{
  "hidden_size": 256,
  "d_expert": 96,
  "router_score": "softmax",
  "router_noise": 0.1,
  "num_attention_heads": 8,
  "norm": "rmsnorm",
  "parallel_block": false,
  "init": "uniform",
  "doc_mask": true,
  "z_loss": 0.0001
}
Below are experts of layer 4 (counted from 0) of a mixture-of-experts language model. Rows are named router (the router's row for the expert) and show model dimensions 0-63. Each number is 50 + 10 x the weight over its row's rms, rounded and kept within 0 to 99.
After each expert's rows: "mostly gets" lists some tokens that are sent to it at least half of the time; "raises" lists some tokens whose logits its average output raises strongly, later layers aside. This comes from a sample of Wikipedia text that the model never trained on.

# expert 12
router:63 47 68 41 44 56 73 31 54 60 60 59 61 49 54 33 42 32 48 52 53 63 54 49 35 60 57 34 54 41 49 63 57 65 60 57 46 42 55 46 52 42 50 48 43 60 50 56 46 62 37 26 37 38 48 42 53 40 44 38 27 38 62 52
mostly gets: "Clay ", "omb", "Set ", "oh", "rist", "ann "
raises: "ene", "ann", "hon", "ene ", "wat", "ind"

# expert 3
router:59 56 65 58 64 47 57 55 69 75 43 53 61 59 48 51 55 53 50 65 49 55 49 48 59 68 42 50 45 29 51 40 55 70 40 41 54 59 43 51 45 50 47 52 48 62 33 45 50 35 52 61 55 63 44 46 68 44 70 50 54 46 42 47
mostly gets: "indic", "adv", "expl", "represent", "show", "alleg"
raises: "ited ", "iting ", "ol", "ited", "al"

# expert 36
router:41 45 45 62 51 41 42 66 57 41 66 55 49 50 49 64 38 45 30 55 51 39 53 42 52 59 51 56 40 45 48 48 38 40 58 34 46 40 49 53 47 42 54 65 49 56 37 42 46 49 72 50 50 52 41 51 37 51 59 40 50 40 57 54
mostly gets: "August ", "June ", "December ", "October ", "March ", "May "
raises: "ary", "ember", "arc"

# expert 45
router:53 43 40 53 38 49 57 61 54 46 40 42 41 48 40 42 44 53 48 65 61 52 51 60 53 52 33 48 40 62 57 50 43 49 70 63 53 62 39 55 64 42 51 51 59 63 56 53 37 63 51 62 38 41 61 41 56 51 54 33 52 38 53 49
mostly gets: "\n\n", "\". ", ".\" ", "). ", ". "
raises: "=== ", "==", "== ", "===", "==== ", "In "

# expert 51
router:37 53 31 43 64 34 56 43 61 40 52 54 68 55 51 42 45 39 41 52 54 50 61 39 64 34 61 60 31 50 56 69 51 50 63 30 44 50 55 32 68 55 30 52 39 42 37 66 50 60 55 38 50 51 48 49 69 30 57 52 55 36 69 55
mostly gets: "between ", "At ", "near ", "around ", "within ", "at "
raises: "the ", "home", "that ", "home ", "both ", "W"

# expert 61
router:45 75 41 46 34 78 32 38 44 53 45 60 55 47 33 42 54 53 44 50 53 43 53 47 50 36 66 57 52 48 48 53 60 56 40 43 49 60 59 40 41 66 58 45 57 46 48 54 37 45 42 58 47 64 51 52 41 49 56 46 42 40 52 37
mostly gets: "fering ", "ishment ", "ought ", "ant ", "urs ", "ives "
raises: "his ", "him ", "towards ", "until "

# expert 14
router:61 64 60 57 51 38 60 72 52 49 41 70 49 50 73 36 66 45 44 58 54 50 41 41 42 49 63 37 43 26 57 42 51 56 36 46 42 45 41 53 64 61 66 56 52 65 53 53 33 40 53 53 28 46 47 36 46 53 53 46 60 42 39 46
mostly gets: "Career", "See ", "Recep", "Background ", "Production", "Career "
raises: "201", "ada", "atives", "202", "Total", "200"

# expert 30
router:53 61 60 55 49 47 43 48 56 24 53 67 50 37 44 39 56 66 45 49 51 53 55 27 44 61 44 46 43 58 51 67 40 30 61 37 54 52 29 42 54 53 51 37 65 39 54 55 41 53 56 54 56 60 51 59 59 29 49 47 48 41 32 62
mostly gets: "played ", "performed ", "wrote ", "playing ", "published ", "worked "
raises: "in ", "to ", "until ", "for ", "since ", "the "